Below are experts of layer 5 (counted from 0) of a mixture-of-experts language model. Rows are named router (the router's row for the expert), up (a neuron's input weights, with its number), down (a neuron's output weights, with its number) and show model dimensions 320-383. Each number is 500 + 50 x the weight over its row's rms, rounded and kept within 0 to 999. Numbers have three digits each.
After each expert's rows: a language model's description of what the expert responds to. This comes from a sample of Wikipedia text that the model never trained on.

# expert 1
router:488439538485554486468444597548575521551516555633434438516537554549511593558469616470537490521512441425531459460464443514500463500558536437562491462499473474480425455568531454548560492495441486
up0:484481535564560472424385331500522581559498472450580390547507542518495557486461435507519604614510531506580468451432553497437529541482533494471523476489529463455508468524523436491472514463402581
down0:552555544494463403586559455449497537454531491550461522453421465561557462490504503443449509528479519593488500448535493455448474578493451526417493504507477480545517486465525453546505467497538601
up1:559498444465503563538473509508497503572513415548448555547483524454498589498518448512571523524563481464566516441489532590478517584440578503556492455466477427571504474619474477442536449545501461
down1:485463509509519470522469441542471518490531422523497580543498569605543521598553498509548469548420450510517609424490519504554689427483518584475498500438481515493520557471422460380529484628600498
up2:442522565501527416497423465538513528523498460513454428434511519518611484383328480457480485520493563479528432524456519512485432502485512484551576457526506516506424543613520537515556494516487534
down2:499520501494518584450548475482488554562536501504542446573521452498436508384547494461567507520535505463515575584532451507529504569552570499491491482437576417497484426370587476486465478602490502
up3:471551544515501513543417569488500520433599441522487403448499614458511559551451549628507536486482514485488533519447526469496491517476502504430516426469485476515583511529546584557504553527538431
down3:578477521534427566517491486477500482473579443538513574475517409474604574481492453436525397523414456468629437506573371444584536390545599488455479448504504508500453432514527558480518525502515514
up4:538458442583533447488556566597545496509381516536573413478458497496565511548448435557538491487465534563444509476491431567490523552537511483441435489497470448528591516459492427475509546461443539
down4:571512513498498466502508490524471433574458487513559491503526541487467448457438584582534450442559540538417471478530504501546427511346524517476498548560520437599564449528508507581441528513618487
up5:477495473576587451424519507503424565610579507505440487533530453540488442463445448550385520458526495558426452475526487461493490491587546451531506505506511578546558465405554447529428504536442532
down5:505516580412487535495545409506468524539405514500422408544523498495528477517487523496472399542511448563513521534627432590530473580564488502454471538491443498507429414512551581538547438561601473
up6:627517512450528403596468508430481489519524522502542520470479561483445546576376542434428440530374466474531514455453569430555480450498509431401522597398478501457495540476526481514507544472556550
down6:558562507505474601467437488518511519456550450535533481454537521518435543465526587414491476513438557488422456470417540611477488534393515540441483489441587403559546532543529499436540467435616433
up7:498518524517419553498456543533469411479496498443445488508416426501439522403517534486573541521448462534554499460473511503502476425535492410458466507558498454507468520469447532531494548454530376
down7:456454495456477514580578493509395410591537487503580476569519568457498524591465497564478488441323522522572551467528499499489543505519424470496655444483447622414520484448623471497515457505434395
up8:500443447513472531505410552553453599415536472424437501494481474432524443429551528534450481510621455540409490487492524515537514520451541465401554441510631428529532455451607505463600545361499477
down8:491543612507502532527599522430460512513514461473547490570435475468555406522468508464631437524458452506454555457542570511410508494440476489489585544534478436544511432605493549510460427480541418
up9:490559477504531440411475449605504484449512567523462492532490565451596482517560483390412544455444487515527559503507495508528499498497530501563547555525539509574532544628509528515512501508512520
down9:420465441459538446570547658546434508505391614434541554486525532497470424487555511535519464511474534507471469522537522506490528402707501446528509518500579514399570516497473467551529576425556475
up10:473529532468556419463503532583545501622537585492515552537483516518513533544518484494437519441520529492521460551451420517485522516453434514495546455500575599442548518500511493438552546518465533
down10:464548519505536531542544562475491448508478418475462445409523658466492558473504484536560430505598544486442549549507535516536464510466510466555479486482454475556455594536535407476502418439441595
up11:540492468448579446517421458476519564511443495513382438501422445513435532439472503508445518541453493499462552535484543510482473473542525545596445512476564467537483574463436513504625467458511473
down11:451476526477439481492477442483541516502463509502508511450547470499468502456453525498467493388500555586443513537449552461480563623509527595563524454565575553402517488487516572466465482526417513
Description: Topic nouns and adjectives. Content words naming a domain or category, often in lists, and blank table cells, such as gender, jazz, military.

# expert 22
router:509427506515518495527534526563437520420460571575453588430418560535454460485466627433470435489468493521560500527436518452366413361437411458518487558426532426552567500580446479573445478587499522
up0:426491561484448506492468581553569518459494517451524470532542508546534497433470464500435562422391482484462472473464560501434383618423506497458530465452489568529565462498489528539463504523508447
down0:541427555496501503532468467467394493525482505531501586543446555466465537439529514486357508512632571489447506516532423566500559485511520464518575509468563476482487543482585413606486482562505418
up1:488466449445421487568473403524572461525479545503497461504451471596468512421485523539507479528507499424529460527566433439529547417570608665461424469538576519530543521572460515473565446549482489
down1:543551493488593426488472602567452507570445401505535501446442482473442417459480527436423560515479543463378455449510499443527489503481479573488499501505493547479418441545464474529477544509528505
up2:466489443591542556552496576513480524543576571577572416357460566577379519524530500557525525511499430475550478522578529490437481517445494541578588444521571442505556515524572587390549469556563511
down2:506472449562544479535521516495419479510488437463560513525463544492541554509475541485556564520590604586454496474458471553514478467547482492455430486438570527465572550487508463509443532542469461
up3:436452514508548469492419481560465510475590624574470446534485557476484441420450562422478490477490416540489503431544500450491370525535467503493557556473606538568522479541470471587482524498588521
down3:392511411453432545472503495508495432486586560523474527458500588555414492620546511479451532571445444504485516508445436521391598507491518446402616620546540484464572481552448523507444524458482420
up4:496500495561443472466564529564510534497591541622418507484498617520533496539558542519563429445449494426425446525412475441392454344537483551460406420592567482542481511524469554453478488477581480
down4:509472403581481497542492439508443515503522546549525430331492519509479422460475488575597431574532488572387596522517517533552489522547497453476451541521620571404481520470475424549512458527519525
up5:456461545502470415457513534509497475532470477531507498449427614508428483442399516481621431439526465684437409484409437571445440436553512519432450435507478482496526561547441440623515472484461471
down5:537477467496487369415538500480583391507604517499551426601448512539453510450514551478500499470531613528493529513466571535542543504589556571431524535488459623410452518558520537523526527430587465
up6:461547536483473521517554557605560555516509474621474453443450507519424533572595448562531448532495439539449437591535616482464490482525511546510586461574457471460515393511597480405469494515435543
down6:425474525546574561517545539497508306486466402337543454523460490468458517401441471554488527480491475589556413476438465434543581466598456466523489607536588518509571505458588450446463542526480577
up7:488508522496447501469481514500518526465466523612524496410540525480442574498572506451601480508504482584518523528510418524487431427518525525521439485544556523482515508565413488597537582483471514
down7:429554427584560512514543590656511522491461510506577521481538412490402534554517409470500477515551506531481488464618513470490542505493575494523415477505453529477466417525531462522500448528508484
up8:491433522546421531522530528532507487454493593569519528506444508516519579585489521498488477519529503457464571514550503545505529409488530534518523574484543573413591508466550511446437578537569521
down8:576534531448496511548501517410508493499494435472408490531506511507525518624592432438479483405486501406537531472458375589510499539429474560614483517591419636577438484535483605572584531532508540
up9:484506439361372458461587463567512523586485505521418582424415584436492531504530560592441582521501614426488487495441464523501469550465474540527515497513528506469532476432486531588508514473658520
down9:504506485554538502443502465434537453526535448548399453493502494474494447533562465407472586512481600522477460495510441471502424460531601617457464382533462597579472460555501494448485531621465562
up10:503550518577553488505505546487400579397495467598471561465479483522555511522520475525473448457592517494532501476438572378441486536527446453466414462569465529418488543568405485516508488584432479
down10:560555538518600465554439485493502477505526552519449527579477501443513474500514455552537452451434551535472631509489514456534462513388595474544509541493517464484527528577497547493582555541558585
up11:430537516515508454471458534490424480476560550551560511572507573430496577536422512468474546483463531484557591411432501605502467485418502463453459600454497496524538468545457502486401585556568470
down11:588505469468555459471491522503565428461564465504554576501463445485555482448485477567484481477508559528509391483472468522535478491562519554570495486542580510491523539618501526509411536542514461
Description: Commas in locations, lists. Commas after place names, authors and list members, as in Krefeld, Germany or Staudinger, 1859 in infoboxes and synonym lists.

# expert 15
router:554520529517483497407569476567434526420519396573544479524469546543456565551446484450630549485520544481487551477444445537555545521452458589605456600442521537522495490584391470491434542420512578
up0:522508397587446538539454397464504464552559567460532460493502576464462486455506619442551552499503608508377518498465477546539566597330589498567532503569505541471548450547498608573601525435494515
down0:506451624580567444476487502527502426434568499572541457504432468393521522431497521558536508548500487519410507486510496617518424494528438576470417432482430449526396549571539510381512470454564476
up1:490458403502520502564578451481505589521514526395600467520508497539470521461437465522462501499402605502547466431478439399476534472568482617545471472448528574401446601474586468542516495551442481
down1:559510504459503574558461615569540541474534430489545496503498520508466515526517512509431438513567487560521422531479386431472519552522526441437493549500490420499522458564492531507441450482537498
up2:486474457447483502499524547527412478505527527409440478488413513410535464499519486444584503545557467455518518469489477536498585437524497515598492552591507585517580491457496519533443570520455479
down2:537536506423605512458455477573617476446568480561525571524465586494494518498576529528433491495534489493558548437439451561488516516469498491531407573500506460608521498494514474535424605464496532
up3:518524516494443466465391532585567512545418582441548449498436474518545545531490508437460503483479573498454528452504525524455551536523521532556524406507571553482498513548474466403498537575500560
down3:523580565478477616520559504545450416576427455530490545447487508489480474497442551464491574567500536488419505509482484473511541501443480460520582515427498528427538494524492423524498559499476459
up4:523462527505450482483443410558438600552526545454462548470509477509468464439457628518464468496477571522590477550482500476576421414488497552565528500519480510486529534457437448531459533507614440
down4:469518473597539465435508402470583482570523580477468426442481554583457498427503586554551501483555503474513476485411505443534539612490545485482523445517508544501508531537447473498410577517539534
up5:515539498434601418468516512501449535488504499540452513399353484522490550534484510491503585501501463491527545593467497455489494508498554457502463425461548454472443604499506509517576494506456443
down5:406440503488508480495519437536548455458554538510498447400524427519345421420554497513446503442601575501621515516478587529513530510528570462450414588388574522454659585511452572517475555486452530
up6:556517540494487450602546505600460568500554567506568567528476553489527517500574427486523470485457540558528490414431586543548464478555521463551459550523418599486415503523470432519375557566498495
down6:542553465443601545447510513498507472517505558476534515548465552436482529508393454411512519486517490493522491502487454613499487475426570534603608500420499463517441396494532431477473527505526549
up7:502426505499456516441481503469468534454502468536478474520483467540531591486489460496462561452424481528511475517462459522437531391496437592512433574487524394568557512482495447513493541511483534
down7:562503536596379520505538535485597469567471454511453395488525433463529520572551443468581583489537489452553544588570439524515424516509562515585449453378496511527540465519622435576577530465531496
up8:511550516466528439534504479480489524473499435437456490570411486533569558464479439482574547522467476515480641427483561508613534547496593476479543519524594548477449488433524494524533481470511480
down8:431426512494421487541481488567464457463504550477532553597511468432551450531493491476457514549522478527509479502461500493488513441473475444385441515521532473543594457531514504460511591511489497
up9:483481495506470511467533448516562534430485509511510433489421444500549479445516481474416475564428545533457435394555467463468413543523549550575590536457676534549506421522510475509506516473435489
down9:616519502544543529438548491457501485462487494527459503472479546430495485512465547495518580474504509517490515561544441407642622544528489565513530465457550420456440546554495506476537538406530433
up10:523526473510460479480468446452505454532475489427440444566478510430595449417551549512506366554528489468556434585481537469495537553622673528462491556530509496435544453456498454522510469505553439
down10:456512452517575519619441408412406488593512523479503487445526463442463504543403513463482555466508493442555538506602463462543476523591536547466540439547475404505525480502449480459483469448422516
up11:490425485551553512452473378504501519515488523495440534473457492554512473531514478571542479586499561538476458550557451524562538433464482491476401519470449445547490499567492447503492534469387397
down11:475501556385549503405541530484519534532596510624482476420461529449528583481486489441508492526392515545530545530477520622557555474531516536497520430456556449516459562403500606514548378492558503
Description: Opening brackets, modifier words. Opening parentheses, brackets and quotes before "born" or asides, LaTeX ^{ and _{, and some noun modifiers like rights, plastic.

# expert 5
router:499505576499594526533472524468410448558460523530444537413500524534550474472530518473511478549507466481529532503498460429513487484519479423533474614429486428552541499562630480498498480484467489
up8:494564481532508589519459437486480581455514481464551400437493540480486410546527551528541541485469527513566536465445490529527578513470427500482508460485503509506530508443543541445508503538604540
down8:465554483453501473541560487486498490552465409450520529536434515606563490437513498593482524486429535606495481353437451506454520523494572507459494480490414599537446542562515507549491450497476548
up9:559493455541578582468482560391505481545490501476522516460630506514527465494501537535498515524509538569530577444502517568417507424498504464431571516416552561546476492515568475546537492544538480
down9:556439509541552456517506520561497513537523438496469541483515490407450476352433533400469543487553497573392559494568498427560571517496455451499562511542406522533506427471411442538524428469530459
up10:564505443632427489481432482494510501465647455525456511450502400496533422504520459518516472485530509543492576512525505388486523414549459466451412523535437537659528558539470527460508493472451492
down10:521546445520473514529493470461553460544408547496503472499495570587499548507522552496481506491514505477536408454522580515471490493531466457369534533479431391438532485497601454473573436381541432
up11:430498538566541509604512552432595491527510600548526584449538503491555544614485418526588553519494463530424498494526541510534460426502554535571515484456486541497532578442356494529537533537506549
down11:397507562447487495524450490431457525491528467513525538525595570550490463464445517492522537503492446463460542503493520431483534537501605541541564500484590442640517536461421563557418551522504497
up12:443499507530452533530453531503393535462514557453484490529570506414521487441578559512499447474450550456615591483388450489444534453538468452501503538554430499504527477381573529525496504552448500
down12:564495504462549584508423494492408478538464468467573464498473528464565465531581529558519506605481535459507513495533495484514593566472529547443529487340437524448568531526430465462534517522452478
up13:461606535521513470486432506628445495464449514530445489421465577507538480518499510488505448550532463443582492559515511460547551490396538466473451519467506434497490577576518531534440508537478491
down13:519506466528636521483414486470478481524515527504452502531519389562506530485485628612468537428534497510500573511376418454512447595512564514488515449471457482575538528483446563509501455445433528
up14:538542491507501506529447504518513508523440483482552533505543506461380521506469557451478415457545481572512511414440474442531503431414476477545504511486454477574485525548493550484514548450504435
down14:401452534557527501514579465468523402514469468530553542565567418512507534552508461404487453558592541521518517507483441434469476602472409509449457484464513540572524542508541522436526441473470499
up15:469551582458585431473532516575460568582465612552484431584478492551431501487486499569445544481461596576525492422514373412489538558535493435494480398553497455489451513443450524518488558461461470
down15:542450457541449493531453490467536537400573580505499467480605556509541476504450545541523561470456551439524472473428556586475486591484502388573546495482482454440502424520528506422507420577502523
up16:418520511580568542524481453456482475498501588421505485428515514511523526482516527460444468472405487468480523491447595558507470462506473543509453496515497478501489574457540498505480432607521453
down16:602487596460525480513543594483466481514496420452537461513563480495445475507472531498445554500546522444525463499490550486541575541518462645427461581477493460481445569597411506460441488571450507
up17:399596495513487550533448588495563509506582502458479572500490556451533502522462505366574442494576432557451408594508504458414535522422469502553558632458488506593449487594523442425639430431500505
down17:486416530557482479496514418508456518588574535459472554428550444629525513457529451477458592538565456470506557557518448525512507387486506531442504537530645492539450536430544543486526508522488492
up18:378527542455495566501483552510497510619480405576454452532503443458569472537609466436511483482408407562591476539518543448525549397582547523483497550575492464494452560495504439498487522502589479
down18:526485463481607515534442495527490426431485633532475509491545463502490529511468597438489490499463461442403574476486431532448414499557494504432470404484473469515512527481556496536480394430484494
up19:402439452499459552538456480524453475502504594540450535501532402378560486444514486514530482481436525524465490427446467561460448409489481585542548480586468433532514413579549393543507537513440566
down19:525456558556533519508507478584505540531432509536386488488592539501537530522526504514454552442572541465532502529566550501511465564508513516449548478540547485450505555511508567480422465514428449
Description: Prepositions and numbers. Prepositions like in, on, from opening time or place phrases, plus digits and number words in years, counts and statistics.

# expert 17
router:398494546464565513533394517499506535501452512532501556528497487433549489574508522433540483488516413567600427508475566520502539440462461477635484429480489580505607445593538469564524543461449502
up0:459520506406465465526491543518463480548534496498475480556473465464386505519465472444555455466538414499379417495470491386504523589507533508481430610494495453409556566540565466492466629493491499
down0:540558522561473536588527472471427508556507467520501485491486542479544564499501405407463465469511480527516571468535482397418504519500573505507471536523487520551443549539529406565506526532484484
up1:478516537498416494441402572476494528520475503401442493484524481462568598469528517557494491545581508586556467472498583529477504483504400484443470440491572568485494463497443413520489538512531479
down1:543493484514563583524488475454538516460476562504448522513496541582538501470547418354489561549447437546431414543436568472520546507580456452452506515520550614519515589505497532468448420422509347
up2:484512537392522589527453502586473436443511521523421618546474544523549419478527506477515539547535410570518539394538494423470494516476546561461574488453494560433515501470481487480524467509522480
down2:507467526506441567479557467477524542422411523502505590537514557500558482499569472458447523494478459528470464504484468500579523465628522493520515566461527578540540481523505446526547461541490408
up3:505534493497544509530492565459536531529414428462490627440530517544528478564428571511600453563528547490542513518562572562514597522500503444577495527569401533449510526537464510414534506551470492
down3:474476433545523532464397500520515570475520446561477412595507439456432446538577526406531432420495463468405532465452468499603454558447489491484466473486466453522538541517513525556482468543457461
up4:487504467431527572469470475525619488522520425448500469477546454452423537518487447506537418478440448488534547533538538598488536454555457468541592462524493510554495555430567477421484532512535558
down4:426471480444502604498583425533462501511372472530518444477497526500497424456465476442507416441479479500584571562519485500536475530520514541468493509384451473426569511631490512554500483473519437
up5:570470503495528530515554440454435494466465494483485463623466462471542508516460485501490486596469529489552517475510527430572497526461438554380518438471496552513542462535543533497502503454469453
down5:509529469445535510515529490523425559535490523372603514612327488486525565591500534473586436518476466478534494447458585497446506516467457557405385516431479487536569517517529402505473482518530489
up6:464627647532443473406482469508492602560482514476487553543437523467578498589464438516523422498516497503445435447492518510465530360536539482525594476507555573444640557508495441493540501497407518
down6:455468604446548563502438448518462542579499460518504515506412548497525494539478397467440523511524386493507535480541375493543478440419472496483443678466437591518535546527508419450501490579441435
up7:512441487524562518485518503437497538513524420466434524416498521469396554438433426517522447480432519548495535519493614475490451556473416472572471455407517566469502466532552535476508635460505487
down7:516475494561552445547410442472453503535546484515499482477456479593467444551526598487500408496471503383498538492506543463389404462540470477510531529514466517472585450501502377509493506413477379
up8:516487531413537456449494563541489558452505529547544489528423527403590455548501488463519521565572488509575506522497470585476546483410437479526537475570570506555482485493517575492508474460414514
down8:528466504474489500463583483454637449541549479487503515544483426496513557619479513453558584557480470394476434508542586479487464520464554517538509517492469456409462450504583584507480479551465482
up9:471532529510564446434588534495428466522513479486479508505526456570569490579503535500559406447464515492534544436418561486546434485525406504547449475607499532526568514608418502516526526458502551
down9:483506517600432532392433529486411520415424465537570489567527672470413633530542445557522402591483492598463537493450514435531557473572498442513452395467527526415543530501515504501510454437519522
up10:497485544420493497611473508487556515558518482454463434488510482570474484552469586530461472538417534424459526529509501555450539507404547567528467419517459483471484414524390500486534486548586592
down10:471422475428490562549513554485478424565587548553417479520464437514460472516574473521489513512470454504476565562559528483488499487457528504403476435492499520539435556501524590444569476536435475
up11:420580466465488452432501556581523452498535507429502647485549480496564477509531444534528570593577447500469501451542444547522474517540476625428532464486526526521536444500482579571524567510538473
down11:442455494607504470448483528354487603537468486519447410368458525505504463504480554471608555459574480506588504559523481462564540464509498441540416492575513513520511562460484544538474449568505497
Description: Word-initial capitals, short words. Single letters and first pieces of names or words split into fragments, such as N, E, P, plus the article a and at.

# expert 28
router:514584558391511513435396619570593502467467504528529572478522479596467501605456470464556423488557384578573443482504530484439519413561487522559527461422582502467547533596546466489555483486485365
up0:461524549554457505442386617521527531470413543549460466547480433461512488495496466468457485579471509555474574418543522546506538420559571538571559581507503400557448479508554549487503531416481445
down0:527486546486567511395552485455467558469529559504475506520454536547581536525492576554479516500503459475512560455444454560485536443560513471423536455546453395448506509463482582444503429530527471
up1:511587490548455441496469447531512414448487469511547454475410460510513520521500521538473495483504490556560496526510461487484426475556451521500581450573539572520556511459513505621500564444543498
down1:468487524550582526441496488490458492474595473567572508445487492422518452493442529444404459514458568490495558439417481560498546571427408482447440554496436607582459552574455507567496474476562448
up2:533517467395446528577555552500458510490496518463551536524499453458434463635431437496517403452438496463510445503525538469438540448537496504498536502492546491435503566488524457526564494532499510
down2:455616539429493490529547536495453446507610472478483553586487422453383479501513489542496488493521474520406463479554602607528413506447509493430522495522492399490525595507309469480512484513590564
up3:388444522454377448539452534498499471496518467571489474502506497503612564561571456455431523489457501437465449550596487498528503465527488618542511561441513475547557437515489487475485472549540418
down3:562441481407457520554488545497531533504494562492450503555589500446526531443505556433550479516417429451511479514484560565429503517490340532493526592526505527539517472402471479501504469558473475
up4:517392430585526553464491535546488540501514517480467510447523473562495541541449533448570563478464508543474504475542528534526503503507514485395540506486543421636483574498509453498487440379510441
down4:520506515562475460446486480521503504473448562511528576429597443487464468505518557497496466506481520512518481477563429473561482565476497458601561555507527437499572587508455549594564535489488500
up5:463428512550561490480544511477591508505542481441597588511530544505512616508459422601491500467551561559468448518515566488434476547490496558530518478399541487573545440487504484447480498521473529
down5:430496463500507455434523479513500411485450601450438482454470522517492506530460436448571406483581474460500376484508503491510521474463447483483529505471494482486426514484486506530573450537476510
up6:511431506457469480486434545427473505557468446488491573551556537492591505565514454457465492425542489498489486512496494535478565393462483486491535530536559467526573444465566480495490604510446512
down6:534477435454478477474549483515618515474625507525536501565577417483565552517598447506535483516397586525484576563497461489445509680529562547537533582435475571542474526448580440468457484481566453
up7:574541498480576504490466529556630497543432593506419538555460496457452482450522519575534498456539527557511450466492485554544516515566544493555489492492585451469502500514496470488501462462416595
down7:553516535370475564508454430465557503440436463449466443478521526438498518516532493437541495509513590421439553451423541489534432521457463438408531481493541533503491554501506565599438521500523536
up8:421544542492474538544488526487492474503560490468499453567487532536420508480444514538487603481469433522468445596466474559479437510470474487471481514434550527544604491422544522552446451525505438
down8:552450543576490451528425472409487435509542492502525539423518469521457486464540529439459537400552542452511471513456550546502475476457493585504453456538453554421567548405499475516491511529469480
up9:532583376392487571573428519428529485540666442571517531479496523565465509518546535487488537545538474498482403515566513528506540402509552560464486508468494559521452459560555576443495564589532543
down9:547439541504489450473514482473518511616589426460385593541486535599467489498557451443483507477477503563503490535491559493544527529526486535505491526433535559524562486554511501412440409495505416
up10:497540476513470429531396535509565492509574461547443521493382484494509516498536483551528456540549495530575471511486483524501505525450537462471442468483523493539532516552558513518483412498537542
down10:485430549527574474631480552452615516468503547592562500540362526485476503503448602530482596446500577444413525488536500651384570471525493619541504481511509528461548505477487479477496534412506507
up11:590495582473505547526473507481507485519523420422475458468563522476463548504503515479485535508525517550583521510515541485556581439480489446379527490463523579501504605569595477487397494374454502
down11:575513561465473630500539468440491471481487555418521554523452530564472427540481514470578562610524518504568563501485425447607522414402476492512478496445504471567518478465534516431576542461489526
Description: Table row and header starts. First cell words in sports and election tables after a pipe, such as Home, Party, GK, FW, Best, and digits.

# expert 23
router:522479509471522590424555473366502511537518448545466542466497456579533632466460510567579541479549468394500507528564479494409524487513481511546547602495482551497410535484499562526536471551517506
up0:452547430408493545496494539461518493502479579416501632470442523515562564453525520429532521518563507530388410463456534487477457469473519532491521555445510562480519494565520597456631550594478542
down0:514495494461503477452576476475509548502508509571528470410444524526416485511428520540466502501548490515504540504532520511436499433500602445534508479498494469535479599493513575496522496560500492
up1:540507410450529473450512498526500551494490465466509508498466462491449483465493580426470554525559380587525496491454496552601494485548537489568526549466545542476476459531450458510527512525524476
down1:425507421562452441509472472518466580573561508472447607493396473393389562475486494461516462537515519470424451521463523507409486533391550473524550509502536494546451431437426494450540500506481529
up2:441363635490526483470477484506531524576633479426500505577539486444474607544506510531469504506553466468408573445427535472472547414558469501458469547548420538448542500506522519445497432509528497
down2:461468538533586509506487527506524505554483473496373526550522408532455518535523443546434471567523492507594573482467502501494514521426504541546452562494570566474517483586464467563499567520501556
up3:482469572519516545524485446557455517484555429482504512423441401473617514490460566503590487530533493408472492513480386423388467523448447443534537515605519489593480574504571416456525583594542520
down3:501431436424486484446442580487538508485501488531552417506458438468457452525478387504519561511471523546520497558563469403534426505426418465484529481550569500544510444533509525498448566445504387
up4:538430482504447537450519552389506514518469448502503492397503457460506551520593344559492548501464516496391502642467482488432485496471532438454427478481501464455444510533502478574450507491361474
down4:482584476468562510519518465483565401577484473544531475401555490513417542457473559425533512480502541461451551530453498489451467464583449532497492456510447543497531443594425618515539532484471401
up5:498598444583581582452519469493583495520469513443487472515482523484505554422590530550561496462465453465531468505507466475413523566485472458415501565506494539432495566470498454500441429514490428
down5:514525522451443447479568511464467478391485522530484490520512536531480511502560487504411537483521395389467587483528535456518539588460543498498543551490479464541430438532458477525503555513458501
up6:546467563448460520620539529434545522447430497595553477522453526555524539500522549514477464448501447582535438626502432589482603513475495481467566497460477495460516422516503481517466506556514474
down6:513467526479488473448507503473550539484584493444483557502499548567551494529529435499468472467408448573422475493447525500392512564480466462566531507538405479563493509517376562563538579487445451
up7:470405538530492533496544532467446441464510574490499491501505498660554530535450527531462487421432548534416516435520424439527579512483543480407535587472470478522462481595473455448485469466489443
down7:536567453523514532562499514544505453465500414546581430543453492543496516543528566489512456518538545595635585466454494457473537449468504497500414496508540466450431523511584507396477540477411482
up8:584482557567554532514429609484509528474609522470473451527476549517501497455631510445430510547552325515585481478538550469540396495554438534414514487451549420478495455409421507406499532529472606
down8:518417448546462408478488558445482529544514467456486438483505573479453509593581473452496414482488370489542486488481490437523470549549463525510439434446502495551454504484544581423511572371416477
up9:498419509527552400327479525423517524530485522455511442519536542454475589503496521485396431464461547629457501498482505475425480535503473541429454453524494484456499548562432498542531574515494480
down9:489520524493499426518449506478476564504499494498507552466445504475472552486571528538471524516470604500515489549475515499517537509479533447480555533485440426496472587449418534403444588556564551
up10:468478615452473505585495503478454561490478585537456533530490496523468499434494548531472537533542474539437542473539431506497600471632561492486476490515483422600429485496507468508562457569557504
down10:559492529510549452463564528569568554513538587549541494549521513500510503525536496451434519490485467528392616485476478494673502550470454477424504501505456436525497550549503491467560423517487589
up11:596505458390446503505419444459492456518484552530539556492479499594521532544443570478523489531455571510520569461511559515532547392529563533469558480494458504430504553445505572453504427516537487
down11:491486522473475448471485610535518567486449545554433484561461539419467472443492634436582437470502558546510444482442549522437511493531481491512551502504479497360425479502441342426528442456584453
Description: Plural noun endings. Plural nouns and suffixes such as s, ers, ations, ions, usually after his, their, other, as in players, areas, services.

# expert 10
router:482431500540543423545567452538403540417550545563478575449426524521468483492415517481508525436485480489566424506489457468420448421423442474500483536519646436520562535651518468610534508498415585
up0:537458539452516487477496518520494493533472533489420530485443517422492457425467486410496546448424503439527586478497480544502448629515452494476449438541558538533557524462540465569567596550506501
down0:643530522482530371442450498481581506471473460484514452612450561582488520441453575435508486543468481534499526576470462578485520444541464468423525496389500476449575542458561364486486425396431498
up1:530485448512518435559592533447564570585551453488585551515481505575489597520492510461486454531517526406535481557480532453388504487626530505474439472505465493412443431477495585482518535553561483
down1:534494479489469549473426448569459541447511482476556546500456471511448550539493506555513454469464559487473527541518517553519506481438481531506524470443490521468488417519551500521496366555514505
up2:509455521448519497446483584549534554451588458537560507550466527510444561539446590469540484527432421486448440521486493394460467454573523544516463582537531537535512498517611481447504540544551482
down2:528507496503500506490541432513523434472492602467621487496614509639442548509477490542565494519457499486497396521566436556517515496437467479450496409554639547533425496421522610466473569607531515
up3:508513507528522491526469468431542519436519442495455452443479525406532549344515539460475510396448553540563479514527472503434414467504581588516421492515609578495439572463447514519476458475420501
down3:540531475413582518537516455529494529542553562437472454482466465474518449606518539466475463542418512522452524451483549516409496499491571499466506412490527550512492521438520490525529489501425532
up4:546567464488548445500545509496494545543541584538472577444429541517480464495544619502462497575541484488576535535499539510513468441481456470518582410512563514506586557475577612569491527576479493
down4:479398461566462516403491491397499463423499483547506568369543446479514522426525491496468537448468520451514410497501495481528472482513593601518461487525490514518472388523478552367498545567408514
up5:439535459491576481462470554527454541477589605529544608562501532527433512656477488481498549545523540490476437486482448455461500471497458430486549513480516534613507552532527514470434535443456507
down5:583487545532690418500508549495493467450476449480525484533499475540567528445506517534483535543488553428534410473492449579511485499500471547436448477550656491507471593534467461499478515527495461
up6:495490559542484503536528482526459512458424489427502462487512470478455527456514544403464480607493517492551537470538441516545575569456428439494488481530496483537456473381501544467522482568519459
down6:393430539517514440507497443534420487556408520434523489543527508504541417428541458592538590570525512525488491462595497487560559463451490547542520552522485562552595494359499522534561464382486543
up7:510494550495570491516443443510516485541442460605463487524505525550428485502525544512414626494488469603526564500511511410426462385609536571508430593477468460449513510462450428497483474464487512
down7:467480476494555451506460451511517493481466528503588532449501423467482508449523434492468532591524555546567493526455440432480457511502480468442516494526528578521517455499484581623482445446490514
up8:436638548483517465494541597457484532464535481581547482526534478569534490462523513504445576525506571560434507481439581426452505422513414411553578513508514639518577479547419462516481527542451486
down8:496468568482518530513504549485397523571498486510507524464503453460437539546470471515533586445552483427456490441555509443530477534495479499451498480536453432484600487390479530452542467490393566
up9:455419612460401542548507443562474492441542462512462512420597504439610549453474534527535513457452521499464518441479552542510555482558551547506443461574505569499487466467404490513504548469669492
down9:483447453489432525440429510528502527509466509454437502441502397446479552549502544378475509418427399423550527552470484517491517488529549536526559510505534542437437458394484470516461564522476376
up10:371438432482500526383615538494506456515525548530523490415564543484532535555488473423589527449544530471428512501384474559488456479521475497492483510567542466504606535597529445479544508525512410
down10:569625586626551524540493495533546476480438460553533461508435640488530454439522514491565492462557523588529484534534470550512555584587482449543471517499459468541529488511501513520445536530520542
up11:517501428465602526527557482502476494432493450417492491556485430534504562583491451472479509495508460499562434563554438442476457574493414524541468454464517434492594599528628471457399498535426502
down11:487570561528574453562454556562364534498576614580495447484511528490513511439541574479495472401443527486481599518443513580504449575466472533477567543479539461549566480474436447617540461448450481
Description: Commas in running text. Commas and comma-bearing punctuation after names, dates or list items, often before and, which or digits, e.g. ),   ",   50,000.